Weights of a small mixture-of-experts language model, trained from scratch on English Wikipedia.
Size: width 256, vocabulary 8192.
Experts: 48 experts in each of 8 layers, 2 picks a token, a sigmoid router, a shared expert of 128 neurons.
Below are experts of layer 5 (counted from 0) of a mixture-of-experts language model. Rows are named router (the router's row for the expert), gate (a neuron's input weights, with its number), up (a neuron's input weights, with its number), down (a neuron's output weights, with its number) and show model dimensions 0-255. Each number is 128 + 24 x the weight over its row's rms, rounded and kept within 0 to 255.
After each expert's rows: a language model's description of what the expert responds to; "mostly gets" lists some tokens that are sent to it at least half of the time. This comes from a sample of Wikipedia text that the model never trained on.

# expert 10
router [119 132 137 136  93 124 157  90  90 159 105 106 139  65 157 100 134 144 135 166 124 137 116 136 135 133 149 156 126 103 155  82 134 125 119 137 135 143  66 147  89 165 135 144 116  58 112 120 151 125 171 122 134 136 105 120  76 143 105 144 165  97 162 117 149 123 126 143 144 153 159 115 147 120 121 104 141  91 102 101 107 105  96 124 137 113 141 149 126 108 169 111 123 134 137 115 100  92 114  95 113 143 108 120 152 117  92 157 141 135 120 127 139 123 169  89  77 137 137 120 128 144 122 112  79 137 124 147 165 144 131 163 119 117 178 106 134 174 155 133 166 125 119 127 184 148 128 160 108 125  95 144  80 129 177 130 154 169 128 125 148 115 126 142 150  83 143 136 115 109 106 145 142 116 137 100 102 105  94 125 118 128 153 154 108 117 124  96 117 129 122  75 114 191 136 143 138 104 143 142 137  94 142 130 110 126 114 118 132  83 145 156 130 102 133 143 148 130 101 141 127  86 129 130 119 157 118  91 131  91 105 123 140 129 134 119 158 185 107 200 145 137 147 133 147 125 136 128 141 124 103  77  82 121 155 131]
gate1 [144 131 147  97 145 119 196 120 128 151  88 102 123 131 126  88 134 157 114 137 153 148 133  88 153 138 136 127 146 131 151  65  99 115  91 109 120 159 143 104 129 116 125 141  97  77  94 147  94 106 105 152 153 161 204 111 131 125 100 117 135 115 126  84 129 120 136 109 128 134 122 128 121 122 155 144  85 136 118  98 180 117 140 115 119 118 170 133 124 152 134 133 108 128  97 179 149 166 128 103 115 122  97 136 106 134 159 151 169 159 135 126 108 137 126 164 133 134 133 132 181 126  77 126 140 101 140 181 141  72 115 133 123 119 136 131 126 139 113 158 122 106 125 120 126 157 122 127 131 141 108 128 118 115 118 137 138 165 136 141 106 136 163  94 167  95 116 131 121 143 106  84 123 128 121 136 118 153 129 103 140 171 142 123  73 145 123 133 115 131 115 109 148 143  89 177 149 113 151 152 108 129 133 109 107 132  93 104 105 140 141 110  80 137 109 124 119 118  65 121  90 119 115 123 128 131 146 136 105 105 125 127 171 146  93 105 170 159 120 109 119 162  86 140 160  75 141 133 185 111 141  80 113 149  84 101]
up1 [148 109 117 120 134 122 144 105 138 119 102 106 136 152 120 100 140 175 126 144 102 146 133 102 146  78 125 123 149 119 137  83 105 112 123  97 119 106 167 116 130  81 124 163 117  91 113 126 116 141 113 135 152 158 169 119 113 157 152 145 156  97 112 130 158 121 156 107 139 127 113 110 131 103 148 125 160 124 143 114 145  71 111 127 106 117 159  85 146 164 154 120 109 118 135 181 111 156 136  72 134 129 119 149 126 141  89 113 192 147 184 112  85 142 116 150 132 123 111 104 158 122  95 154 132 106 141 178 141  82  95 120  89 124 150 126 151 151 117 147 152 130  72 112 131 135 141 124 152 133 136  93 122 118 119 134 102 192 144 106  90 143 160 111 143 145 137  99 128  95 118  85 121 153 144 163 125 119 136 115 157 107 156 124 108 112 142 135 134 148 137 104 108 171 103 112 161 108 182 116 130  82 117 150 128 186 127 132 103 103 143 174 100 104 110 116 136 129  59 127 108  83 105 131 151 133 132 114 131  92 130 150 140 135 115 143 167 156 132  90  93 135 117 139 139 131 118 139 116  73 136 103 109 100 144 110]
down1 [132 129 131 112  95 106  76 119 155 127 128 146 146  99 110 133  47 157 122 124 150  88  96 163 161 178 118 122 118 101 148 160 150 145  92 141 122 181 137 165 119 145 120 193 169 153 164 112 134 118 140 124 143 126  97 153 102 137 114 191 118 122  84 110  90 127 132 142 101 177 123 120 136 159 138 125 106 128 112 157  87 154 118 153 114 120 146 110 115 134 127 119 114 164 155 113 108 131 158 100 124 125 136 108 150 107 134 103  96 136 152 163 116 136 103 120 111  96 128 120 121 136 125 133 145 122  90 127 109 160  62  97 151  96 131 138 117  99 117 131 104 160 178 104 189 176 119 125  91 130 129 137 107 125 166 119 115 101 136 119 162 138 138 151 145 147 127 111 122 141 134  94 110 116 131 132 105 107 115 151 147  91 138 130 143 110 153 137  96 113 109 157  85 141 114 142 153  98  94 148 123  89 119 153 159 121  74 123 106 102 134 143 118  89  87 108  89 130 129 101 111 142 150 155 125 127 147 114  98 120 104 125  85 124 154  99 131 172 137 145 133 111 138 113 133 104 144 152 162 155 143 146 134 149 100 158]
What it handles: Clause-ending commas. Commas ending a clause or list item before and, which or but, such as "won the election, defeating"; also commas within numbers.
mostly gets: "),", "\",", ",", " Bi", " Ban", "^{("

# expert 36
router [143 112 144 140 102  83 130 134 144  97 135 114 106  90 152 137 172 196 109 113 136 112  94 137 144 150 138 110 114 138 168 129  71 121 151 110 165 129 151  91 144 114 171 110 127 117 163 147 141  98 177 174 144 114 125  44 144 149  73 121 144 150 148  94 143 140 120 103 102 112 140 146 159 129 158 124 124  94 113 152 115 143 153 106 159 140 123 129 137 101 119 141 115 140 163 149 111 130 110  95 123 125  98 139 133  95 143 143 122 130 144 116 118 118 147 168 119 155 121 137  94  99 107 107 161  72 137 137 141  86 125 146 104 160 124 150 131 171 126 101 143 136 141 129 187 111 121 137 174  62 103  96 150 110 178 141 167 124 114 157 114 115 145 128 135 138 155 165 121 156  94  98 108 106  96 113 156 151 129 106  95  94 168 168 109  87 128 129 104 141 137 127 131 134 128 144 120 136  94 157 153  85  97 124 139 142 109 132 170 126  89 146 118 128 142 124 139 130 118 114 110 117 134 112 138 168 117  83 151  74 127 157 105 123 156 125 138 156 134 128 167 127 122 108 144 119 131 108 102 133 144 107 135 144 126 135]
gate0 [157 133 163 118 128  88 129 120 155 123 109 109 133 114 131 154 160 127 139 147 133 115 108 107 169 158 128 151 114 124 147 133 123 143 142 133 137 163 106 124 126 122 118 142 114 128 103 141 109 126 182 140 158 136 157  94 155 134 166 101 154 181  95 130  96 150 117 144 116 119 159  93 159 140 123 104 135 146 109 136 142 151 110 151 142 160 136 153 160 153  85 106 163 128 137 133 132 157 110  93 113  93 131  74 137 126 126 121 138 109 140  85 120 109 150 158 128 155 119 143 111 159 128 122 145 113 125 134 100 139  83 128  90 140 120 170 100 127 111 116 126 156 145  79 157  97 115 158 149 126 134  94 123 101 157 105 139 120 166 106 122 128 141 167 158 103  91 123 174 104 140  68 124 115 131  99  80 163 131 114  83 116 157 161 113 130 120 131 145 154 163 116 104 137 145 111 153 157 142 117 143 133 122 139 134 162 102 126 134 112  88 125  97 136 134 106 120 163 124 106 178 119 131 169 149 142  91 125  56 134 136 110 140 109 153 100 116 149 146  88 179  99 146 122 136 156 118  74 123 132 151 135  65 183 186 125]
up0 [136 145 158 127 109  91 118 145 151 115 114 115 151 136 149 131 186 115  88 121 109 148 103 129 172 149 186 149 128  90 182 106 143 133 129 125 131 142 111  89  98 104 113  92 133  97 137 147  95  93 120 136 149 104 137 114 138 126  94  99 184 132 159 140 122 120 124  97 124 125 158 111 153 108 170 158 173 117 151 128 101  72 128 162 121 136 122 143 134 146 121 115 182 113 170 101 118  85 131 141 118 121 130 146 149 117 125 108 146 115 138 134 123  81 119 125  92 162  99 136 122 143 142 109 127  92 129 118 171 177  86  75  80 145 111  95 125 130 125 122 119 144 166  74 126 110 122 141 147 124 127  99 125  86 173 109 139 147 145 123 137 135 178 159 145 134  92 107 115  75 135  99 157 137 120 135 124 115  97 108  71 128 103 109 134 154 139 150 118 145 133 111 108 138 143 105 141 150 127 148 149 113 108 162 125 145 116 156 125 151  94 155 111 154 133 132 115 152 167 113 163  95 147 126 147 159 114 141 101 175 124 128 183 121  93 140 109 138 106 133 114  81 133 100 148 179 100 143 130 104 126 143 132 129 120 121]
down0 [123  86 124 125 169 109 117 143 122 120 124 179 102 129 172 146 111 106 111 145 104 105 107 158 129 140 151 144 106 140 111  70 120 138 153  73 155 139 133 105 124 134 130 166  97 121 153 100  94 159 136 109 156 102 117 105 139  94  84 191 112  99 142 162 137  85 168 120 125 151 115 104 131 164 128 112  90 107 153 164 132 166 114 136  99 117 126 144 107 105 137 155 160 140 138 101 110 146 107 127 125 176 209 101 137 144 152 154  93 162 130  96 142  96  80  90 128 134 143  94 115 111 180 159 167 119 124 161 149  83 176 126 127 124 112 160 139 153  97 129 150  95 127 171 117 118 103  93 114 143 106 148 130 113 110 104 104 168 135 140 104 182 122 146 132 144  90 148 142 124 131 128 145 136  83  97 125 131 128 116 105 126 132 147 104 122 132 117 129 150  98 115 158 142 105 154 106 123  91 139 122 130 119 113 125 118 116 119 132  98 102 113 117 105 197  93 120  97 105 135 125 128 141 148 151 140 148 138 127 107 131 104 138 133 168 128 104 119 129 133 183 158 127  96 135 127 140 114 145 142 121 146 117 157 153 147]
What it handles: Infobox field labels. Section headings and infobox or table field labels after line breaks, such as Date, Personal information, Events, Designations, Club.
mostly gets: "|---|---|", " Coordinates", " Date", " Preced", "Personal", "|---|"

# expert 19
router [152 126 147 129 108  97 153 118 111 111 134 142 133 110 159 156 146 156 133 134 157 117 143 153 151 157 134 139  93 121 143  75 121 130 133  88 144 130 151 172 143 126 156 156 102 109 166 112  94 152 142 135 137 132 108 109 175 148 107 139 153  77 147 118 131 136 116 115 110  80 180 162 141  77 159 118 142 113 110 146 144 175 115 104 127 121 108 154 153 112 114 152 123  67 145 136 122 113 156 144 105 142 117 178 122 125 170 117 143 118 158 154 164 138 149 147 121 131 116 101 136 153 122 119 147 102 163 150 146 106 133 144 109 143  91 121 118 173 186 116 142 141 134 144 149 130 110 148 135 143 127 117 119 149 148 116 144 132 125 135 107 121  88 117 143 109 174 140 142 101 125 110  72 119 119 120 160 120 122 125 156 111 155 146 112 124 163 112 134 114 144 106 137 168 136 138 132 149 193 113 144  97  82 106 145 130 146  81  85 119 116 136 109  99 109 110 171 122 118 112 115 106  94 163 110  63 169  84 134  88 190 124 116 114 149 176 138 131 113 150 150 116 104 124 126 123 111 100 134 125 129 114  68 133 163  94]
gate3 [156 176 154 124 143 113 135 121 147 110 155  90 114 143 127 151 100 135 125 146 138 115 151 153 143 134 104 139 150  96 143 152 135 110 104 141 121 122 152 130 135 116 148 183 137 120 122  62 130 123 188 138  84 122 116 114 189 166  93 122 147 121  99 118 146 114 127 104 110 103 150 151  93 138 157 127 147 140 124 128 117  77 104 101 135  90 134 143 123 108 143 141 159 116  96 129 161 114 145 144 121 131 107 141 135 117 100 129 104 158 124 137 131 121 135 124 122 119 149 106 110 152 156 193 147 152 136 160  95 129 129 155 125 154 112 107 110 135 146 100 172 141 126 103 168  97 148 117 158 143 146 156 152 187 152  83 165 170  92 146 106 122 151 114 114  90 132 146 131 162 126  83 151 137 136 133 104 129 111 108 121 152 114 119 116  96 141 137 123 110 150  85 155  91 112 128 108  99  93 184 140 139  92 110 127 139 160 126 166  37 150 100 143 137  92  75 165 137 145  80 122 119  94 119 122 162 139  91 167 107 130 121  97 131 150 122 112  82 138 125 137 131 129 129 104  91 134 125 127 152 132 115 120 114 125 135]
up3 [109 135 142 119  90 118 101 116 162 136 141 115 147 124 117 127 144 115  81  94 142 114 152 113 162 137 106 109 131 131 113 119 114 125 135 157 111 162 119 147 134 139 142 106 137 128 106 111 132 126 155 124 120 109 100 126 177 135 100  83 112 112 123  78 113 110 126 108 150 156 123 129 135 127 145 126 139 138 133 111  55  99 106 106 136 136 185 136  50 121 138 128 120 143 160 132 136 115 102 166 121 128  98 144 134  89  67  68 137 101 132 124 155 132 155 127 123 113 107 109  84 154 123 152 152 122 119 117 124 156 127 102  98 166 149 123 100 131  87 131 122 153 144 129 195 127 102 112 125 112 137 155 137 163 108 116 153 117  96 115 131 114 126 149 170  96 116 155  96  93 108 103 104  91 129 111  94  88 138  76 126 151 120 118 171 161 104 121 161 119 105  98 123 104 110 150 126 150 127 177 151 114 128 135  91 109 145 108 114  95 136  78 135 126 122 117 153 122 135 120  71 142  84 158 141 117 158  72 153 156 121 138 137 101 128 148 112 126 129 121 147 151  90 125  97  64 137 124 131 165 141 181 123 135 106 143]
down3 [ 97  98  91 138  97 161 113 156 107 130 122 203 129 167 147 140 157 115  78 122 137 116 122 161 122  94 185 100 130 135 146 112 104 131 134 150  91 126 140 130 145  94 130 103 125 144 107 134 104 134 124 133 136 103 129  87 123 110 136 105 130 108 132 107  84  76 100 160 155 128 110  88 118 101 155 125 142  69 120 101  82 125  94 142 158 125 124 126 129  83 104 159 120  91 182 130 157 127 137 122  95 163 104 129 163 145 108 120 146 146 108  88  98 150  96 147 162 130 100 140 117 107 138 105 154 121 146  87  72 133 102 137 127 107 125 140 164 144 198 161 133 116 132 126 139 118 129 125 143 133  94 123 123 130 108 151 137 130 152 113 140 158 117 120 184 167 119 156 124 129 131 160  96 103 146 136 157 115  92 130  92 139 144 141 176 141 141 147 147 137 109  99  92 155 112 107 144 142 109 120 139 149 151  91  88 107 145 125 135 128 150 116  95 152 147 150 142 114 125 125 122 132 121 154 140 123 113 102  88 121 115 156 161 107  89 120 159 114 179 143 124 160 120 131 176 127 163 144 107 110 131 158 120 136  79 122]
What it handles: Dates in prose. Month names, the space or comma after them, and the digits of days and years in written dates, such as February 10, 2014 or in 1862.
mostly gets: " February", " March", " June", " October", " November", " April"

# expert 7
router [153 140 146 111 119 110 153 112 132 120 150 152 165 120 139 147 116 151 125 130 134 160 108  98 138 111 129 134 112 137 171  96 119 147  97  96 156 105 149 151 136 105 165 190 134 116 149 112 143 116 124 132 147 115 117 101 138 165 103 148 171  73 126  96 148 115 145 144  91 145 138 144 133  84  88  91 160 144 123  98 124 154 129 151 116 135 138 107 152 103 146 109  97 128 112 142 152 136 118 193 121 152 126 165 117 182 142 135 120 145 168 144 153 109 141 117 133 174 106  70 104 144 101 122 120 119 171 127 118 116 142 161 112 137  99 145 118 124 159 106 118 108 137 160 151 161 110 168 144 138 105 105 127 112 167 121 141 164  63 127 132 114 114 137 125  98 142 101 103 128 107 129  89 104 104 119 174 158 108 121 146  89 121  95 105 163 131 148 135 107 123 117 112 123 107  94 144  72  86 122 141 129 110 110 111 109 153 143 141 101 142 126 105  94 112  84 134 126  99 118 137 127 107 147 101 131 161 134 130 132 151 144  84  83 165 112 114 110 134 167 147  87 123 141  59 117 131 109 147 162 154 148 112 172 157 101]
gate3 [150 147  97  78 117  83 166 118 132 109 107 142 118 195 133 135 112 168 134  99 116 149 118 114 124 125 178 145 108 151 142  55 115 163 103  98 131 138  84 153 139 102 110 140 138 134 130 156 111 136 150 140 145 152 125 139 105 136 107 135  89 152 134 157 173 129 142 139 142 110 160 135 133 134  95  77  76 130 131  93 148 197  99 114 117 115 120 151 111 119 131 104 121 117 128 122 140 136 133 140 119 191 114 123 144 156 112 138 131 109 137 170 169 136 102 142 155 156 122 111 154 137 128 135 118 126 137 117 155  89 147 123 138 108 153 166 168 113 136 154  88 147 141 149 128 160 114 159 133 151 125  47 117 113 128 137 129 138 114 120 110 130 107 156 159 128 159  71 142 146 118 158 140  92 122 132  99 107 124 165 120 117 109 115 100 105 131 136 118 130 144 106 110 136 145 159 157 122 150 144 141 104 144 132 114 126 126 142 141  91 116 163 113 104 175 104  86  70  72 119  99 127 165 149 163 145 146 101 138 106 139 125  97 133 112 106 103 103 115 129 111  74 127 117 115 111 111  90 121 152 126 106 127 120  93  96]
up3 [140 104 179  78 142 167 133 112 158 140 118 102  99 168 117 148 143 132 103 154 118 122 101  76 139 132 126 147 132 141 175 109 109 138  91 152 130 147 101 125 135 116 117 156 107 104 100  95 127 138 159 121 149 111 147 109 136 135 127 137 110 173 145 139 172 122  88 127 109 124 155 127 106 151 126 136 117 132 138  81 141 160  95 117 124 140 162 126 118 124 116  88  91 146 112 134 101 141 110 121 110 162 116 134  98 126 115 142 152 116 122 146 165 130 120 137 139 119  96  94 132 167 118 139 120 122 145  83 134  91 152 112 135 107 140 175 103  85 139 110 113  98 136  89 155 157 172 147 141 103 114  54 136 117 133  98 143 112  74 136  89 141 123 116 108 115 100 103 128 174 119 138 148  99 116 136 118 133 126 135 131  93 138  89  97 105 125 105 128 158 154  88  73 143 150 125 159 141 142 147 155  93 143 151 132  95 147 174 154 100 134 107  88 100 142 111  98 103 106 140 102 132 149 147 139 170 116 103 134 115 143 107  89 134 131  57  93 150 124 120 146  87 160  74 146 110 114 142 136 145 168 111 103 130 101 128]
down3 [148 139 169 101 144  87 169 130 148 140 153 127 135 148 130 128 130 120 128 122 148 130 108  93 114 102 117 136 128 153 121 157 133 140 131 150 128 141 164 114 156 118 165 148 148 109 127 152 143 134 100 146 151 155 155 114 160 136 133 195 130 130 122 127  92 141 172  91 150 119 131 149 120 114 155 105 135 139  96 140 174 136 139 154 141 117 126 136 160  99 142  73 130 119 146  93 148 119 145 120  64 133 136 111 103 111 170 157  94 128 116 104 101  96 132 147 132  92 149 112 116 117 109 111 153 157 134 122  98 120 164 172 120  99 157 135 122 104 133 149 130 134 111 110 146 133 111 104 117 155 153 130 130 108 121 148 175  61 120 140 140 128 119 109 110 144 185 131 131 150 120 223 119 142 107 139 110 147 119  98 117 138 106 168  99 191 131 180  99 129 162 118 129 166 126 129 128 120 125 158 135 133 125 166  98 151  97 118 143 117 133 112 169 115 146 162 120  88 122 142 101  60 155 144 189  99 146 109 144 119 111 157 125  98 116  93 150 132 135 147 150  97 156 105 109 148 100 130 137 152 134  76 144 124 137 115]
What it handles: Clause-linking pronouns, conjunctions. Subject pronouns, relative pronouns and conjunctions starting a new clause after a comma or period, such as he, which, who, but, and.
mostly gets: " he", " who", " which", " she", " but", " they"

# expert 29
router [112 169 160  70 123 119 127 109 127 103 137 143 121  91 111 151 129 133 120  85 128 106 149 129 136 140 162 136 114 122 176 140 140 113 148 122 133 178 160 137  70 133 127 142  61 106 155 101 173 145 143 134 125 109  86  83 129 156  92 132 106  63 139 131 124 130 137 132 111 134 177 119 145 152  68 110 135 107 115 193 129 122 144  97 124 134 113 156 115 122  97 104 147  98 109  97 107 160  97 116 109 154 144 134 129 104 142  97 152 104 152 172 148 137 111 151 103 136 122 119 124 115 123 103 123 123 135 154 108 126  91 151 145 123 139  91 125 143 114 137 154 140 114 143 126 115 128 117 143 154 101 136  90 146 107 107 122 164  99 141 156 138 123 151 136 142 153  91 129 123 118 113  98 124 140 126 157 114 130 139 188 123 125 114  76 127 113 139 151 155 119 114 104 114 175 159 149 127 111 107 151  67 105 111 166 143 138 118 135 108 128 118 103 120  86 110 123 137 132 126 120 139 113 104 116  91 157 133 132 100 171 130 136 130 129 162 118 168 124 149 148  88  52  73 107  97 103 112 116 157 100 134 151 161 120  96]
gate2 [120 110 129 140 122 113 133 132 100 113 140 129 127 114 146 122  95 108 124 122 182 151 121 133 103 119 126 107 121 121 147  93 124 146 165 112 120 109 119  99 143 140 143 116  96 144 136 135 128 144 162 155 147 161 135 100  78 138 105 138 162 125 107  81 171 148 145  98 144 130 128 131 119 158 112  91 133 113 148 177 130 155 149 131 129 132 121 116 110 106 140  80 145  82 124  95 128 123  70 126 138 144 127 135  78 130 103 123 180 108 115  98 142 107 126 145 130 137 123 184 129 116 159 107 122 129 164 154  92 114 124 185 172 165 123 132  83 148 118  96 165 161 138 148 115 145 107  94 139 102 129 137 114 132 103  89 101 128  82  98 134 132 125 158 129 143 107  87 110 117 118  99 132  86 139 150 130  86 132  90 166 111 130 102 102 121 120 103 172 118  88 129  77 149 140 160 132 130 110 139 157 103 105 180 154 137 146  89  97 143 122 115 131 127 147 108 129 119 170 131  96 113  98 114  86 148 121 141 128 108 170 130 124  96 156 202  93 109 139 118 143 162  66 122 119 133 168 145 129 123 164 135 134 128 129  92]
up2 [120 112 158 149 118 111 119 131 130  92  96 106 127 135 104  98  95  89 146 100 110 126 170 141 145 106 196 143 166 129 133 110  97 146 183 159 133 149 135 138 157 136 118 142  84 104 137 168 163 100 124 162  82 158 119 100 132  96  68 110 143 162 126 126 112 119 173 102 128 115 145 119 152  97 143 119 105 103 156 131  90 168 136 126 107 102 110 165  76 150 138  96 165 115 127 104 128 129 134 132 176 102 123 117 198 156 109 108 133 166 131 164 127 111 120 117 109 142 112  88 123  99 127 119 147 159 152 123 100 151 136 160 107 144 102 160  98 128 138 107 112 107 150  91 152 137 118 159  77 164 157  97 128 124  98 108 146 149 136 122 128 124 136 151 138 118 133 101 130 141 128 130 131 125 148 149 147 154 137 118 139 108 122 130 117 112 119 109 119 137 147 147  87 129 141 144 132 147 154 109 172 129 185 126 106 106 113  94  98 145 127 115 140 126 102 111 148 168 121 111 132 118 142 150 192 145  82 162 103 133 201 161 144 112 137 121 125 127 136 148 158 160 126 122 108 154 108 142 162 179 122 146 137 127 119 113]
down2 [ 99 117 122 155 147 143 114 114 149 117 136 153 121 123 120 119 108  86 124 125 134 129 116 131 117 143 115 153 110 136 118 129 137  95 122 163 127 163  79  99 151 130 150 103 104 162 153 184 115 110 117 130 134 114 147 130 126 130 144 135  96 166 161  75 123 124 165 154 125 166 113 164 144 132 131 140 113 177 121 132 145 171 138 145 135 136  92 115 152 158 120 153  84 103 122 161 100 117 112 152 107 110 135 142 149 129 150 155 159 114 127 210 111  74 112 130 125 125 106  98  47 112 114 104 140 153 108 151 107 128 105  95 150 102 126 126 163  83 138 123 111 116 141 101 147 119 148 141 109 114 150 100  84 139 128 154 131 162 126 128 123 126 131  76 149 136 128 147 100  76 130  74 150 130  98 105 138 116 142 129 123 148 158 104 134 141 145 160 125 155 132 116 129 140 158 115 136 118 143 131 130 124 101  27 155 177 119 169 137 113 142 114 116 142 176 118 138 126 124  90 130 140 119 111 130 114 125 123 120 143  93 136 119  92 100 131  76 111 108 144 117 123 148 128  79 141 146 117 107 126 173  94 115 181 145 131]
What it handles: Infobox list punctuation. Line-starting dashes, spaces, pipes, colons and line breaks in infobox-style key-value lists and tables: "- Developer:", "Kingdom:".
mostly gets: " •", " females", " Labour", " Died", " Occupation", "|"

# expert 37
router [142 143 157 112 161 102 137  96 102  77 136 133 140 111 148 121 133 162 125  82  96 129 155 134 166 112 145 147  97 109 149 158 121 113 121  81 125 136 126 158 118 124 136 191  86 129 158 100 168 180 171 130 161 153 115  97 137 150 102 132 118  97 116 119 146 124 124 150  92 143 140 119 158 130 104  83 154  90 123 164 133  83 111 144 125 131 132 130 150 107  92 110 133 141 127 126  97 154  98 119 128 115 101 106 165 133 136 124 165  92 150 170 122 108 115 141 122 133 134 120 135 130 108 119 132  99 157 177 101 111 128 131 132 132  98 125 127 159 122 161 152 176 104 177 114 103 110 136 117 140 113 120 109 114 136 115 108 140 137 181 136 134 116 166 147 116 140  78 137 162 125 139 132 122 112 155 129 103 126 141 159  92 177 139 115 152  84 124 117 120 144 149 131 105 174 154 129 157 105 127 128 102 144  95 134 104 122  91 109  88 121 137  86  92  91  66 123 145 142 100 160 135 131 107  87 121 167 110 144  72 135 115 128 154 145 160  94 163 121 155 161 101  87 121 132 111 116 113 136 178 152  98 135 138 123 139]
gate4 [134 120 115 115 126  82 121 114  83 129 162  93 129 152 143 152 157 147 103 156 150 151 111  81 102  90 128  94 143 124 155 147 100 124 137 100 121 121 117  71  96 165 146 128  93 144 117  89 147 155 154 129 175 160 133  83 141 160 128 123 160 123 112 162 113 148 109 141 141 183 125 128 111 130  74 104  79 108 106 113 159 123 105 121 141 137  92  75 112 136 111 140 114 128 106 120 152 169 132 156 137 156 105 134 137 135  99 119 132 136 117 154 139 103 133 106 160 149  91 149 150 136 126 125 132 139 153 130 123 147 111 120 132 155  81 155  92 142 127 139 145 109 102 143  95  90 152 155  82 102 147 117 173 174 204 112 113 131 111 108 114 129 117 103  99 112 103 158 121 137 118 141 115 129 119 166 102 113 138 155 125 150 149  85 121 111 116 128 147  99 135  81 148  77 157 100 163 107 170 141 145  85 129 148 140 121 138 106 121  93 117  94 126 134  95  85 126 122 133  82 147 145 117  88 127 115 128  94 161  91 124 103 128 161 119 117  96 157 104 116  85 143 116 133 122 135 167 104 113 124 116 131 130 147 141 129]
up4 [131 138 114 122 111 108 162 106 122 120 132  72 113 138 137 157 151 163  89 120 141 162 149 124 141 109 142 102 140  98 139 148 129 108 130 102 124 130 109  79 102 103 185 153 107 123 100 128 164 118 147  99 170 170 128 122 157 148 114 119 108  93 151 158  84 121 102 129 130 135 120 151 143 122 113 100 132  89 147 142 144 152 133 128 110 184 129 105 129 118 165 152 107 161 151 128 139 108 156 163 162 143 125 122 132 168 117 105  97 151 163 136 121  72 146  95 185 141 124 157 151 149 131 164 142 121 144 110 106 169  78 101 103 143 111 104 115 104 133 113 182 119 172 173 103 150 142 174 142 148 118 143 128 127 158 108 105 114 121 146 141 160  70 147 111 141 109 135 100 133 120  98 127 141 136 121 162 139 124 130 111  96 138 103 117 138 153  95 110 150 139 130 128 109 146 115 144 142 165  96 127  75 144 100 133 101 114 111  70 129 163 117 164 111 134 121 140 128 121 110  77 143  93 113 100 127 114  97 128 107  95 116 169 103 134 149 112 175  80 153 102 139 156 158 106 174 156 134 138 125 124 108 115 126 118 109]
down4 [140 181 104 124 144 138 121 159 161 139 108 117 122 142  75 150 134 126 104 147 154 126 130 128 113  79 110 149 155 108 141 126 153 150 150 154 191 156 113 133 159 129  75 178 139 135 124 137 120 135 121 114 137 147 112 114 124 101 118 109 176 174 138 101  88  96 122 121 122 151 159 104 108 133 102 174 116 102 145 123 120 140 149 133 149 152 153 137 168 133 118  85 100 154 115 135 114 108  82 149 128 155 113  87 122 132 146  99  92 121 183 156 131 100 107 111 123 133 118  99 133 126 128 111 178 114 101 125 110 115 125 167 141  84 158 100 159 148 155  93 133 152 128 113  99 127 132 169 121 135 147 128 144 160 146 137 128  88 123 101 140 123 133  67 112 107 163 133 149 129 125 166 143 157 139 146 145 137 107 107 107 142 168 164 119 115  77 122 171 115 138 130  83 169 105 132 139 137 127 139 134 168 158 154 162 137 170 126  94 139 142 105 114 120 120 130  81 140 120 138 143 126 115 163 125 175 165 111 138 170 124  97 131  83 117 109  97 120 179 112 119  97 168 154  95 147 116 136 144 115 158 115 105 106 106 123]
What it handles: Sentence and line ends. Full stops closing sentences, plus dashes, pipes and heading equals signs that begin new list, table or section lines.
mostly gets: "|", ".\"", "\".", "=", ").", " •"